config.yaml
n_layer: 19
d_model: 192
n_experts: 32
experts_per_token: 1
d_expert: 240
d_shared_expert: 0
activation: "swiglu"
moe_layers: [6, 7, 8, 9, 10, 11, 12, 13, 14, 15, 16, 17, 18]
router_score: "sigmoid"
normalize_top_k: false
routed_scale: 1.0
balance_loss: 0.00346
balance_bias: false
router_cosine_scale: 20.0
scale_expert_input: true
init_std_router: 0.00869
lr_router: 0.00129
n_head: 6
n_kv_head: 1
head_dim: 32
vocab_size: 8192
norm: "rmsnorm"
norm_place: "pre"
norm_eps: 1e-06
positions: "rope"
rope_base: 10000.0
rope_fraction: 0.5
qk_norm: false
attn_scale: 0.177
tie_embeddings: true
parallel_block: false
init: "trunc"
init_std_qkv: 0.0268
init_std_o: 0.00435
init_std_up: 0.0268
init_std_down: 0.00266
optimizer: "adamw"
lr: 0.0015
beta1: 0.9
beta2: 0.98
weight_decay: 0.097
lr_head: 0.00788
grad_clip: 1.0
warmup_steps: 282
schedule: "wsd"
decay_fraction: 0.709
decay_shape: "linear"
final_lr_fraction: 0.0
batch_tokens: 65536
seq_len: 512
doc_mask: true
train_tokens: 349200000
steps: 5329
dataset: "wikipedia_en"
Below are experts of layer 10 (counted from 0) of a mixture-of-experts language model. Rows are named router (the router's row for the expert), gate (a neuron's input weights, with its number), up (a neuron's input weights, with its number), down (a neuron's output weights, with its number) and show model dimensions 0-191. Each number is 500 + 50 x the weight over its row's rms, rounded and kept within 0 to 999. Numbers have three digits each.
Before each expert's rows: a language model's description of what the expert responds to; "comes after" lists some tokens at least twice as common just before its tokens as in all text. This comes from a sample of Wikipedia text that the model never trained on. Tokens count by the router's weight.

# expert 29
List dashes after section headings, pipes in election tables, census and population words, and Devanagari or Japanese byte pieces.
comes after: "\n", "-", "\n\n", "  ", " (", "S"
router:555563527463513507524583553515531460491466553524473558547557485420513540509497510487557523543480395505535499451476464526497470571530524626505463432433545494591419459548455455453390470568517509381511560459500468488500491585545521471481505564389599487502511510479578407545445498488488484510487465505533447487563470601584495469535493628523456458481417507514423486525529528428511518415461494444583405571540553467526495578525513411579444523509574536532500481531541532322552517550460459507453499452545487476540507524417447544567528619493556455503528531479488510400442521511548478518
gate1:463423537527408584419392445487540524532526447560569544468573460496515540489498516447359577514490495536434432466480441548464537485454541559486496578516523469587494458495436495457510571473528524481446486551477527578533554389468546488523509522500455492567460455551552578410556504573544468553458435528430438471551475612567520509479590486475500556510422459487465495511602500430505474493512452492560416434479476534555467563385487507540527415575536553486561512582499539476401481513482520469467538488515471521441536578513575510368494586567412527527503521560506542457472422487456562473
up1:528552537584536496424591458424422485488505506514480513562440466535594477491510349537484505605618484531543543506538522489569528500523511437481525433487530529468504591481457480521519560509484450468584418444495516495498493460553502439420536439524522505480567510454458493559506490457442404486543485445424511502548554483441395606605528489523551532605468518458471443526373470446475554472424603512473562461417412591515532491452395431438577535536448521498498511388593511506556524446476495538536465480485542569522491538527527491482528449457528422530483555443455520470512532561530438463
down1:541504574502484471560540549451516573493478489471558468543552459466412474412457545430515488572449486557432642543522431417452514506560435503471500536480381492574491586418480513428574440512576504585484507538434462523495486508468485512530539486526466507526404473467468535533471511482541447419547468559578469561466486579475437481500444473574538449450513582506550506422523478457505496516627382462490437553554540519505431526505575553609506506528582534527528514581579471478564530490561379483523451546474432496512484498498530524527540449524532560496558452407554411475539628474508479549
gate2:490515533518512442520466517477533389427551508512535460538512545516481440528522385467531454505511617475528536504487438529424471559547457470422428514541458490574491554473547544537544472506560504521457482573554485545635529569464440406464551505540489562472521433494588583367460494499525459524494510513556606504508504551551536543509433582533491454487517471490466502460421474514456535420435427505478533539482442501452460494606620520483511484578425483489519562539458546459598560516512458448540594517603455375486494524461466406531486554448457460524491447545553500465449409595463546433
up2:506551548409551506500349517628512506489550392449527528483565509435479476420462532507557570514528512656480415484518468453433449542508541463494493509482529515490449500578534566520421603502492505607492451505532432434501508474360459561485496394554458553445518465453510513475566513557483483554521507536413502433482465462501519525440589542480469518456501461509458514510524477587564545585536478475485504565497579493530504465550542563550481504369551511494502576479594570511459514451563467466577526412483429442453469536522556556539469453541532396565452504481528517472520483504479590463
down2:546488514517580477430450516458533569482464476471437486453509479490463524544450534582467544496474394549471549539509476483531488517561515564557515623467461549474480492397546477483458457574505481488560432555481513518492498439598488453556473485425514508443574471531440513497444410533491445561447430452505522432532430537513454505438463488556521490501459514445486507575401629524569459398475514505430451449428451561432491396506549401499552434523524467517442607444485528487415455461410457556473525491470502575551487467504465529459561539578447579367491466512488582581509508413535539405
gate3:518540481492546484526513562453492504556486539436550506529452621555457535447510521499507388570448515496580481514574466582590453537458528533489568446548430450526509563519401481495501459499501479506436561515510570501441562492493535484465459490484515472457479440485487518529504533443505535461487580499606564563508449528419543421496514503511567584554615666481535412441473471497573467519580524565448554458450541500483472498527518538488555513569452482464493456507547454512585492535548528421397485458557482382537461564559519496618366545475489494492475493515444389556408481509428518573
up3:452464571487517482522481485416537514495402445564489525452397500556430458527405437554500618520489498440514570556487514439538525539563557470416465570365473522478408431427506504472435481535485404477501434540437437560458486453432432474507508463518452551466564450495456545530487434497512480537583506445514552504506492480533497435405494564491447585483391439489515586518530475469456545489509387470463535530542544517459472496514571415435443558503385586478486490437497586581525524516492479531554476505523520530488548437436473473495538477458468441460599497557470657555516504498524557537
down3:470510575527376502359488528483570526532524540462479482536549507490424554433514556541420551433464533423493589493487476479535443420554528552558441502514495448482418462539497501406581474615539510540528538573539467430567479473434550436447430545473536487514518529463559499507491525621408551506428544583504615478478494537502475436530486561475493476513502453444475536463477552500537508557469462525544366501440476492464457555523492433568608485583425464550420469479500565558454511515513459525586519451505459484459439479437413512486570626506475455484561524516527477573480458498493589453
gate4:410498466468492459505598561433465423482484472621285559473532515399558488442554465457575508544540451443525570438498510560514526462500487548498484510466467522530488533451515510594456514534524522495471439551551521532512553516544513464541517465545550510515388467428477507474522468510520451438462588473513488380527504453563511415431589434560467443562563405409508534491515467513452532573481486463446481485526475533497458585550521502569474570508435437486467466501599536493492433542533477454523490542540500554463457515498432569491516489393490578623565493464543482537559532435532406476
up4:410524426480509481584544487484513473515467444554476523505496539513469445480442574407571507524391483585431496449495543480497585510456496456516489533590411535517591513552482479516478548552534514522443521452521472536501552456500546568497540401542494500481539596511521486596429544534549462438543457434546478536462565523505583466515443568482519401550301479534497466482501524458425526536442483563520449514410438511539466513549501554527561567486429445479553511502530563421543420462506516461441508604479602541548498542501470484529539452424465521464442549410537506618426511557403495527
down4:544540558444462497506500467507461571470550573484496482527525521471501428553533494489437480475469633512459499610511404618491522544530518507441530507546490528519483511531509517555543415548449493424539541527527434579441477487534559480514486502459420473457454504530468541465482552455548547570520411563512460559518473435474482586574525382483484466541476506445479526582511519474575426569555419458599537584425540409569466468561545501455437459421484408492413520576452469514476470550506394502480379456456468570426469545532482494558576528456459459366406539524478433489528534534476467465
gate5:473458450460583491453560468449487423535412511515447488505484514579530498453448511517461517479533455546421488575466564467411534494481552491473471522612475489575469523510512577531546506494512513449544432489538476574493450497487428514578449486499536575408538502530483466546388529498416589483553516481511497515472537478552481416518505557517501504386610537479466491508497506425458547436543523512480541360491518547434573522480558476630398471497444561493524506470517602482471475530547514441358495456514491458530475527618377459547547436522562493511488454540530527623550616489472504569
up5:482496482372406503493581497438511451513543421528498496481460490487450577467559492471533433510490494446436512485458619492468453415425488541470554473488472494444468563473523413536422529504526552484459415561449569469440521508582559511458481521498484444493534570469486449557463530588537464497551464548506527492402502437467589512469474472553509542397433523528483419495586510503473554523433572524460507520495441406459417444460483522462581522509435412360497513545557502555496526444546529529459397538502413374555407510509505409493519460494512493493469544554399584526414465501440460438
down5:506520462575507485484503440518590508537488515429546535484493591461501517460519460496466564579512437416569553454571580507598485552502487477424469508449560458527498473562368573429637531532560511497518539602480557472469523569445524485373499531502494521512542487645512431543490445474554541578534509488518522482450506480537478583442586576506360496496468550547421539465544424449498551556381573635548536434491502491586534485518503495527511582501535465456497530424487497502520494443497476505496465425516454515510390499463523461614484472480418528484468479457477480483559470470520468510
gate6:532501488460421477488576540569548557427470566466458474487592568503530601495569503591425518550507528514488536438456486498575528546479526556518544534489444457522499521451378440546484526519414520446552512445536481544496466528562584453525545472461444506489529392424546444534504446480549478437509427501496406499491604481464421511498579459481487453430476600568422425496474477426413449398499394559504434518472578542488462530500503411422500504420494394537584508483531513521570555563491497486533436603521528532521498456463522548478485526453449502518545474494527457443460595385490422544
up6:357474418533541558476516524534550578438547522429532478533491508498491453379550430598533410567529491548404557564554394494460488464490504461537559484498511520418524474444523581457460510506465532528545431464500475461472496467494491460585409540528450540542521526463542458445461514465505528504543495495495459552470470522584571521503509563494485436483458539490522552487466511476471538455611456436454504542585561509431469494553506543538510514442486633422440485571475599514531565497550496559497474494540553596487454502457505526592530567471477333463417415398537474506485597528471444547
down6:475432468467518547397470531500555498468500537441457483440601534557481451499527566481412579524601506417550568436543488460515524537471528491547526471489536459532409616504523466495348520518422419432526485452455475558584468441487546475519595507444500548520507493499491480470538570425462526535523451519553514494569509500543459493450530614440525398495480487590480474488466418563511515490582409542495458499533549562505498458488437517524441554435454571467492417495482497683467499429484572430546591463457465556552529494494513529614473429540494510419494493467509588529506543461460499481
gate7:494490518452453464460500507537552563535497500425571585575511470499546479461466510609607499446478423469532571483533538565465481478528436563503551458480508493463492450505441448500488441489578579478525464531416592505490566496528513445450559565477480496417402511491518500492410492404371476410497574488400530490443484457552529587425516492529587508505562537503510512523420485502496444483436510432415475454460551463474438473515501548400514465461411515467540445585470405456572470466487494561555425521474407440459446527539502546451423475629420530498554560498439486501403428462489481448
up7:434559476391450452508516553443520555538400510481531529576546471394537481554470506506601455503521488537510567477499582584487408584541539531427544553503480480460499514535445503551463436500604510527403582529485438508501573556411554514455468453594499552521534468541505532512513480524552462390449546524513543468452497538551533488531478505470478563488545504492560415462463466377483392504487494457386486534515488437401482501488415470446494485509380445437398435547476496502577468501551505528416515556461429403456478529522480524418537490509539484508551590517518486506480464612416444525
down7:525552462460563491555471405500526501512483482434481499536435552498530445492541520489466520527511424481471444515570576484549448483552450475550504509341466538509467530497513498566525569482573465443435478434479446557504506395475599426494508554540412455567512499456444565544526485428554475527480505381460537550551552411429533512536547538518555496510528436578438494367523518502454515531498518478463458469518498493438498565573498505481513631493589520550475518587461452662587546390567527449540529444573486526449476437541472508486346466464505518471533460445494446471552543512528473511

# expert 24
Hyphens in compounds and table dividers (one-eyed, Non-governmental, |---|), plus prefixes like pro, multi, non-.
comes after: "-", "|", " non", " Al", " al", " co"
router:540521471451509487558508501461577437473314519460414542467598520454476479477474535505484556516492497417423526541478502528440503460532514519518578476540591428504540570486474409441361511528503448409494506469520462378510484481521460521507497500338550509478445452486560469479410526486559533501447383487496489539450460555585523536541492475504501526479481541515556532507550552432485487477518541507463488674548542449520539668456585500574530520514482527554501461489509523381507441475433489550527508474522437489499517553485458534542520620492460445470541454477495501465495507521469456573
gate1:550592528609500486450547542509509504517508459551485386499503403418415551467610564498581423535443497482524497556532528483444482442484510557524517466418466539539491433465484487595436464488496486521511522527476464528567554485444546533554390521502416505431510509422558452479486442468544579495580586484490540478459498432417480415542543537447581593436487480541461436560548490461525502515518512533561464462611532561505526506469567464506457520517506444355504503520465483496515518534442510585486499602438480369470508370535474547508486509432602451425451521485549558472469527463565522468
up1:465429470445491556514523453538567477433557604469524522519459567467500416507506435513475472471538511542567506499462472455511531570470498308541449604492481545461502464499453569493544575482343548567513504549515460522531463461466517566454423449548512413530531548453519546444569577482421441449520464523533465477559501630499496590533556481593576500555484444475462484488461461535529482417518417567511587473486544430457499579491423507481452443528535533505471541416496521550497453504620516452511377448532460545486483474494524490497546476537484477569514456456520530580487611538549441523
down1:528362538549496456556588586513502517537477445521498497493434555490486480571447576480564547510589540569555466425539473459472486511523466485433437393373489516521515403429513484463459397527525573470483505545471498434552466558541509424506525520544492606430485476530490481496500557436490427397508456400539485533467510497504497451518570442433465573398559519455534493437496439478676489539514488513538447409540513465434528500468536570458456479493448531498540497536423541567527392461579538434540567501478513429536512415482512531426522481519525514480450460475585477557543417488513483463
gate2:508607567472497494551527509567478502495525503550542538577465493523511501608504588581467584482422559570473557482484470532508493551588450595451491519535481422548480479427458461495499510543513581481528597488559462529445443549433483513499493473507473542551529419497500621496483529500505507588605366401540470562541485508458428462455494569491569467455496534516489419534474508505514553563516508438493445510567525486556444534538554472671567426584539467489590523532527391460532438500479506529448495446480471423476489475531466506575524551512614560494500521475544590516449399441443463487
up2:462551546478454500527470554542454470542461498524479504615403523530520478585491533599490590468365548620547533502501424540482563523623445608474487502537474462550505478492439491537477563514518611454485619546528476491426510503391473566549495439494476504509537472525555615465494586561519525587565422407565442536606502504458447456463507555454565456458484598545441396525477471524506558495551495454494472550572497521530460524529545493575545454531506473506534550542556385504542456489475539521457466466483518454520500457534467486480498526532582543543479517491576579464423406484498478508
down2:551555492508514517554454563482426527653495572437493584413528414497519497497583537501535532497508480518499477509537496470482566418457494504448554550467583481438570533599474473469484525545472529452439565508436509479435401477436526535456402551456510497503482550546608495509501530535546506526484557554562467535467541465536443532546487444461476449424452530490563441451441473576503495405589544516446517631574511552499470417449536559471442509523458397503558567453502446600509427496469578550546467484448530504500425514495518413404514494493554559489466517499416484494493348575492561459
gate3:555426443435529511476539496463542467360591538478492481446427500446494478483472511523452441605524498539471523426468499553487584508502606499531458511446478434446549513414499460538575521530471472433515564518457535532581486516520454285507482586478467540420586514497538531473553497605497469595478481383447496529626502413553432471518462455418556508520456478552469537498414529548532560521512528579545535482519461518509482486495509477461509524633524540515515514463549530497435460517448589477534467562502544541483538434533513580531559505459453467414453502471586549485460548434512460511
up3:493539568548516567518472407472596515586543402408497451507616391469513514527464557579540558438624507487559462500461492533529469457476518465529481512488471588568470398479602490520472509539529510572487504436427453469442548453482466516473563507489517562592466509454513557446569504487571427483567446601541442552459488502503505591427510480592455578499507470458494493525546412419464539399449498551464511471494501413411556495460505447526494505449499479593500476451519538530446445425489512431466506465441509527438478488488492554499429450669560492514487519467452503522521519418501411519
down3:494505559529488530489572468429454577447595446562518457580537522454548495556514470497530525556499474488557433494462524492414580559476525533479484471431429489523486482484501541550475375506460556565470495455498447355584627508498513531480531528578499513448495510453462441472494516526510427416540562458493416466468540473520511512462455548524540364473450458371416493451537474511479455525566440483450468467472492478534518446479457537464413373484503504514522496466549457355560547494449496555504623542493494455460558419492461510421517434523609496485487479502575495441527449507596592538
gate4:485464497482497432550540541486526398454485534572514562534482456474517501518588453496560505442604428425620426399541504532508542518449500483478437416502446535512544545500501538559501468496463563416484550472559592507440538436521538479438557533479472511495394522479371512516508590545454541500469515521471501531609526394595508550581538500513530475430442600500436511458444447599462569431465534478511552529605561487474576579495513422551556544523470492463500501420573556519499464461459535519492438517564571523546534489533422499448544443530444604535534536500431602435500489481536477482
up4:416481484447472568566544586487479479436501492400484554552472417526535524592543525492563475452564574448410473479520519615569559458591471485420489484526532503519479583492598453546449536444488554479500522436554585446491545462580410449411591486498560417545441511516438516575557573552480473446432479498431521576514510426558550499571508499483402437503454501491477491588544490464472550565509528540503526556580525490498522513406510460551501493499507422408414535468603553485472405461493527470500576432485484603514498501575440517505490467560476528552443605468477532530477464503529446469
down4:515455524475439465501500513495555471484515544505559477526466479419484497485523588509449506501483531530649519471561442601432587526413490455525601561570586440489538614507518449492462536482510487538445490514517466460494403508522429509498605467474556479480480419504417417496524501521586487487494508510520484456422592551548452499455532462534503509439502485533417395586484590495525521423486441455519465436436528421547399544444482432612592461536454487488485412520443621442449464450443516471453497503459518493405550494451519475520571376504541506541550465542549595536475480543472547496
gate5:511451620504511499489477442506468532486493561587539511602542491421390516486387484512439449489538461480519507537445406484575525474496520409533479488565512532498462530535443470511471465522409542526397531515558474572561560489394493445594407575510531558469488448529524523477587468541599536514469501497509477588441519621511563384468518578508505506460571478410480441485572459539508572544489491416514448511495500479596524435451578464526545491445429558522509494573510491492501446526411476466543450532479556450453486433453400471502536522509589580525585474569487432417530540531538482503
up5:525579504566416523417550539473503433521469507463490529437570571575637443447493461461496527575502562512530505567404517559436502497552492462552470588451536514506583467581550500482476519464544455470637447535507505504480480484626523547543574487495426474449486569495524508583441422419494495377512495537522519562494521519502517521458587426552514469473508456398513502508574560472542411476447510439515529477458478550481519484541457460425481441580531543478435525468437488466526607469557587444465483461483403559546521536497627522552533498587419425475452439449510532478553507487552519512
down5:553459573520532601479481502521516459543527632453497563401499498533423549501488521524576521536514517501607539422468542384467539599481396574481482567515493473483538534410545515577568452497511523481487506437440470571438485447476491531480579447443559467544473487487422454562485515504491448482591504425564459513489467624475476558567589480513477500477501468595504442489487597475463517537575511516568481495523572370535474500466432508485588573584489529497502556439521488522479523548512544538496560545530533552548440500587443567539418435496448539543555458512590590466420465458501543453
gate6:485484498517519485590480523583457424450491544514490564554406440563523538538538543577521491567541455468504498490485542507581466473526487552560449454444525400520477567520555563554379463466559539524479532530533572479436462488564431519437510466478566516522485515474543590514437524583561576520514491513545482559463536425530507577561548527456569483438457539468406513563529504582463584529490464486512528475446479444408464382566597543559537522544554601581514476478565369490495463457516602477514483593489525537467487584524546473584476493582446527620476419492517503586515498484568481508
up6:596442510472463545620472497434564483494487521492552526518480446542521450498577529536544468479522428513541453472489547445497453546557554560592467435472524506446482580492441485446498534450503619500466613452533527517455540516378404526362534486483485547499447492549516467377515487609486480500409532504515573551477510446505416495542447517432524397512505595558505473516475499538457535420497469518570466521482468399416460495475512458544534463533460517511444515512587383504472416493415586516387498552440495499525472492465454446442498486595453523478480575540473497452471408509456432552
down6:550487446459501545609510459562525533595418460513559439462557488541479502524553499486559448509523455529566488579578502527477522486566490482540524512492549425456474485536417570514413547500420638449444552581630490529489429507500459523414477620511554448441435464451575497496476480516552456491470490539555501537529593505497477472515550504477458467550525594530494403504499512469492527444574467400531463463567512580501445559399438511606452534596486448501578520536504559540427474557471521488535435512435488438536566542465407509506488500514483475484478555554534503569611477584423439474
gate7:456512497480498496410471607504476596526503490535519491531532523517449524484454492635407447508517491605517537584514482461568523556555464486546489579544532385499507534465445471500484476459523553536495523545544530527460554511523396415470508576516527522527421507531543517537496473555581485639503526473531514544586439430537622477438476450552508479443503437520489537579553447477539389483581536434469547474472493437491495427561449508529520445560453485539496497544532388471568491472455431508415436459563495472545442487339436547509565530588513516459486491567430533505592420502507462480
up7:454521562512530467540441381543501501609526496533502537522510418375517528540471505494500571440525538382450474444467461446482423541488502537533456401522503494598458393564491519506478460504519448486443579418584393467511398534484505466455451456515550581529505457492404506494496488479542511449462494500468537552497545474608638568447611554515526481542639579500447499492466556493494548427441496508513472527533464445504558507479593495619542488521469460463606476456470478516514475477490457544482584447579547518534492587549583472471499520538540581527517487501547500465476519523452577533
down7:405522548621488485464507401437504453457551451471569506476533533448513451521593493620612502444533531489456572500520534536543446476490381496515492492422536510435518585458490466491432525520457530479421393552536482552542520457524454542470498535510502508447445562409385606476411466424503477501446461529549596461440537654515512546583472450442511488497538569445509576590439501528482538589577471461531483484532506548524493415426514470518453501488456575512434475443463545537535451570475533489428470472479459437463495525515542520482502507537480514611549566517496502534452495422452483577

# expert 21
Clause-opening time and contrast words and prepositions: since, while, after, during, until, when, however, in, throughout.
comes after: ".", ",", " in", "\n\n", "\n", " In"
router:554470523429465515505517443440524487501453562459414549526471510409469500464521463452483581541564473448444534518436466450529464506526464556500453437453370551628477524463453455480501463449495407440538469494508474483470483571490454509533471632491533576532462564484578521519456559443503419540518535515478388497472429564596520494522547493579456494479507514482548480578494510442462544498487456559518461577519509417538538509500561470604368573502497545536462531507541506356490446529464540411511478427550472448538463546496550527593551594494503401562528465492533567396530494439529424570
gate2:518526540464550521552428524473482461489552516447465444525446518480493480418483571410439544435495618490458484462463482458480498425528485456505476439399428600455497433524503462492470527497525479473543643482562490499464578531481499458573571468511522558529406569479509554505563517469556599486543460542530495455573411496531536437638511524594510602485471451466578463484540563529488535551550488518466482540581582554507519480480442430525471495508406469521520457534393523481538515519520598555398482471529488548377476570446478614507528432527455501535482552513551501456587542540402441470
up2:634472423482574513500495433431462523545569538545579483496469582505496494427585598483481568475567586544530474476520469501423403443459432463512559465455502487473533529494545499620442521519566461485410542435537454533456451491518459430499556426486463380482424555472510458518484508454565548587539495578561397444571444517495481518555600513541454560529470511551546488511470514509551455498476504561546498510389554449373568417546422458529556503500436485517542498435484541465586490446493538429580507504580510523495561603511530544483580464487431509516544459496463470466533455532554482509
down2:540521504551510454529489567643431486599507508478514520455410375495456581472498507544385459493504521436506506459480503581556465540526624419487457508540557519511499473441474531542522512477463471491535521523489520468435565501496492389515515411426604530580546492509474529456529561516554417474539475447486487522557489485565438532419564619429522555516514516511437604527508509543503474588532517468469623499502488474473538551533510582458458589603471506460529483459593527467500568472586499524531575458561504469433559462561469535396543452552426501522466508434568538546565518516480421454
gate3:418483462429436500486519457597462466438420448503515440491564533447520522375519481492562506508471439505524529451556520537492396460436510579481442428488418480477477473580506564595490418467574482566506512478499514524451522455416465516572471484514522534487457549480543464559547512520564557550528534450452423497514422508618605563509456447638577506555450491444481507538543548556532443517542556434562550529472528506477426499498475544597492469454552530636532598583540398480506472450457512484411487500507570502492488540399494520442544582454448424473550538450515448465500522549520554472
up3:612563596545518542512495474494497526541506505511468501371435397574513450519572534499461542537584496493507484451537560521494544556508485561480577466503551452590514491534502407520531436497443515526514580434484550492600504483544482508456562548438458525525474518579495463515504486495518557457389443600536533494382497433559506570466586498462515569480630570466494470544460560471495476560391457515415535443447533514459450530466526491462559578478517488546506539507519538489485541461522443496490459317507441417439457511612511526609469533476582490477546405551494497560523488509460496522
down3:518513607487544489407537489492427568439400535525450479417520368441497552433503511550469510527541549448516539525586500641448579499640505578519539495475532465500526422525533564601429452541545476595417478593513416509504460477489549591429544527467437507488518555483540502454530513552488528538481527564561476474547581496553460484512553489574552553480438500491415462484487482458550504464514432493515489415582529441452552408503488458480543442578458569488584436491528459477528559485493494491500426495457547507533446519498528403483507481555551444472554448508559509563535419548548432413
gate4:407606530470442469535402445578543438470501461492558545532517614506517451483506496462468531459464490365446459488521447498541557462451516499499528518540430475524491423498352454440518497545566475553607456562535529530477453618507561541494431518528540534515453502506465508529464536501516588459475522486437411498480492580566451416470533453562504512509452535463513449520535536464513456462493456508465523471441518546462383486481605451497481431519439502456466526519502374496461461495545522547425443434560549512542449526442508388518541567574501461532419491564474420572379463569451552452
up4:438482566463558553458431504548431559519412475511445413532503450546581466558436565510543606454461470427449518412605508514627523479465524509572450466435430417486482537457531500492530528626531481579495448530532582494525461569468455511427464544499458438521551408478521536520500609534523493513494540522415500412481432519603505520497550485501461570449470513480472491472542486497522446470525500432543480436501487497533470522451462571511541592484518400511522484477494441497456604598490548516562547440572631466506434431479495429470537444517515560526553545454427581492495608540510489507
down4:476482478531482474532511512537519425610452583439408420474475510485506422580416508484457514477485476434469425468508527561436487556461508442365578489494440511408481507560463521484642503484539490541492572437561462517474474469427523522442572517527437473519536490559423560474509524489502469462438473412533520606464489516578488489477514458537553520476550590417501563487578556398468529474527501536515522591468506499487440464593529444475542537553461479495494464478555412524593539561485456451480475508424502569539543507472490535539468708416452559492482518468528527465507572477394501489
gate5:455490517473444512590569635575559435462573496599462528435453479477435469496529464481473517425464544479496462528459484465484387458480530452369523492579400476529480434557564487438510514412561493468500558451487532475569508594519480467448422463569512458539367472507435493545491450445471511465484514455522443476589452466507480433477449523436541446510582440523585446556528556543552567515463535420502502569448490514388528555551561478517590510407459586589484538506528550471467423489545532522468505487558482460500453452472506554544523504569452525531448431498522551562419443520411500472
up5:589539450578512456392492444427462521557403491539519433502516437466532510574455511476497517588499485472502468380506480486542580555537454525639530532504473558494546458466441491570508425559427465527427470591509434498446476383461480596534504496436505544428555455554472527495562489571561398491481451443492558545519383572485566506546606526549453515492517537519392523421553434539544457528501462510555441498580491496576412461561537500467479485553512423539474441479521406560477500546441570548474475448490523477499572553517510497494528438399399458560510517474467510495519521472489471468
down5:451567483423469505555495539516567542431451519463471509496598473470485550535497494481475482588437499416499364540467520558511492507533502437460479539483478468475508450508401435464450502453553494494436479480582511390573490532453559484560513511371684455499459485451493518495453498384590547392515530518595480566519497531539403509482505462498582454512507501555564516534485484497495531502552548549507505485433489479506461522507519369466489542553531468493492471573566506261532448529493550524487599509508487545482563541466523501530528530421525503506415509509485487536497430504462450540
gate6:526520525540475531527554537497524533465459486461498538403522565500551499572463539408410456585549524455455530574619553503458530510544398496536475405462440460492467559467522585514457479508507576500619431475522524451512441444502550479503616539515568441521504435348500508558399635480605517487559571524501487527466509499550522550524515472592466553464487483481501416458529533542492503443479532505543476477462581555515592457490533473491552532472498441562527578530446536460393567511466446541518492497528488528518550507466543399543548439482539457544485500486416629482431507607554523495
up6:566480571435526445483442441381529520546442520484506375549479400503531528531554538591568484489461509501512447390432531528496544493551612528507485561450559522496548497461503404539477462586477431556466487522523557589441536558489439520531478547465442460504539480562542431455530428544494448507457381556445478516441485480498510501520508533479487407431524524517442575494473490388532446533438479479546411540543529420471396587528386452489465464484526505409510499533528583554521512519528524500475513495413471506500511471512487621486405534447499541503639535456454470558532586521514440485
down6:435524546486517470534577418556479341530503447545427488495454519435497560526448482491538460505576494497456540379440565362509498488517509552536570571497505563493540485431535491531475484449513407465425519513401527477475461443533437550539535551475559463488496430542506542420538441510397476577501470490490517432503499514451600497459468541470416576548501535554409501486486536459537540430524522464506505419537444493509539610523485433499491615584496598494473521536518512581477503519387457496625507468525514466529429517521503588541525485545525517446594413523447485544508511421525598527
gate7:502578528484516538497511575461470501563565447558481475459516567464579536452481577516625551463427513497486497567525546544527527464518485457472494640465567538515364559481464511437449474494456607562545439494570455459427535524486552521496413513474505498561486541478569496436438558541500462510511523411572496473551516476428516466510543502467555444549490519553511598557513422434561440499604521431600547615494527527527470470528415491479504514510545472481552461479543506500572482482452475447367510500406514408535526518487520529489548413581558404484482501483393431586540536453506489570
up7:508521361503486576473426448476516427576420476539561571499506471555554493598472476509517597578479604594520509502570498419437579513528555517512515456570472526539517537476552498509550569506485535508464491472565493396476529543437586524428546411644513547502515518480462538533589566467486493439521515463505501462562440556448527458427532498454502499562401482524526519502517557464489452571456420408594596493464453501525520479424544500464494477465456466425484544507526485517489428528472486477532561618683495490487501527482517433541471542511476396508502533512455518455517492389509530490
down7:461473559518537450499469541468449499511500483530498476549453471562462573505540417528407458546500546576465567407512584475643574546530383466455511511544483464428508502587489517432402579429501389507508540505407568506441522547436421493463475555356482454501478466452577402537470473512520577501614554518440488467471559571505443444608515453540492446520518566431445481557488483490536532464486489541510502479458422470584409533468536477555544460430499468499423500548529545496485519486445597460527515581462464477424433432511480447466506460511509562591547484473467451461517497486425534490
gate8:519468447453513489517577502411490453444515489451449579467491385543452567508482413523526400542477515490526551518442486437499525454562540472501483518510502508425485539467477441479554529535513463520422618529472347486454494553462462452527500488546444543460565569560492493492483431505489461481491580488488467467524602538540481489496530455387490452448588495556452465471534424433524473512539527458571578427503488480483423466520510421511444586499541538503493569443463515477562426412517479460509496534501489567435422518485556600580321547554496567592542499506549472409626518473528521555
up8:506454487481477496582512560545517507495499461538551508578489456541533470486552507551469455526514565394542610518454490468494481519509559490486563443522591512442405557543492467565547462589508472584446554403511483508483602561434491442476449476422397531521531459557587472514465492549500472524504585491395461568553628490497451481478480442466582487613510473576539529508511457518478407494506592588569501406517526554476526476479442494447448465457542465562560451398437440487554503414465450467480470533573486452538551574512523535538384589515522457496468503479535452533516577441462485602
down8:417592480399372476511503546508514532531543544558507460538429500525518543501544465527450498543462547440550620440452540622629407477519520442459525463583448530475593471521483545560492521567458533567530503446551546462437474479493515520506477498521497557461546395582453471554540514527479498455420520436403467512536501480552500406432485459479496589515514584427486570585425478508465552443439504469511547578557543529459409451610514458377519486462488488518421527460451425568517494556476445422510494513485490511457488525410452503489491532503500548470437482453517550494564428395493500501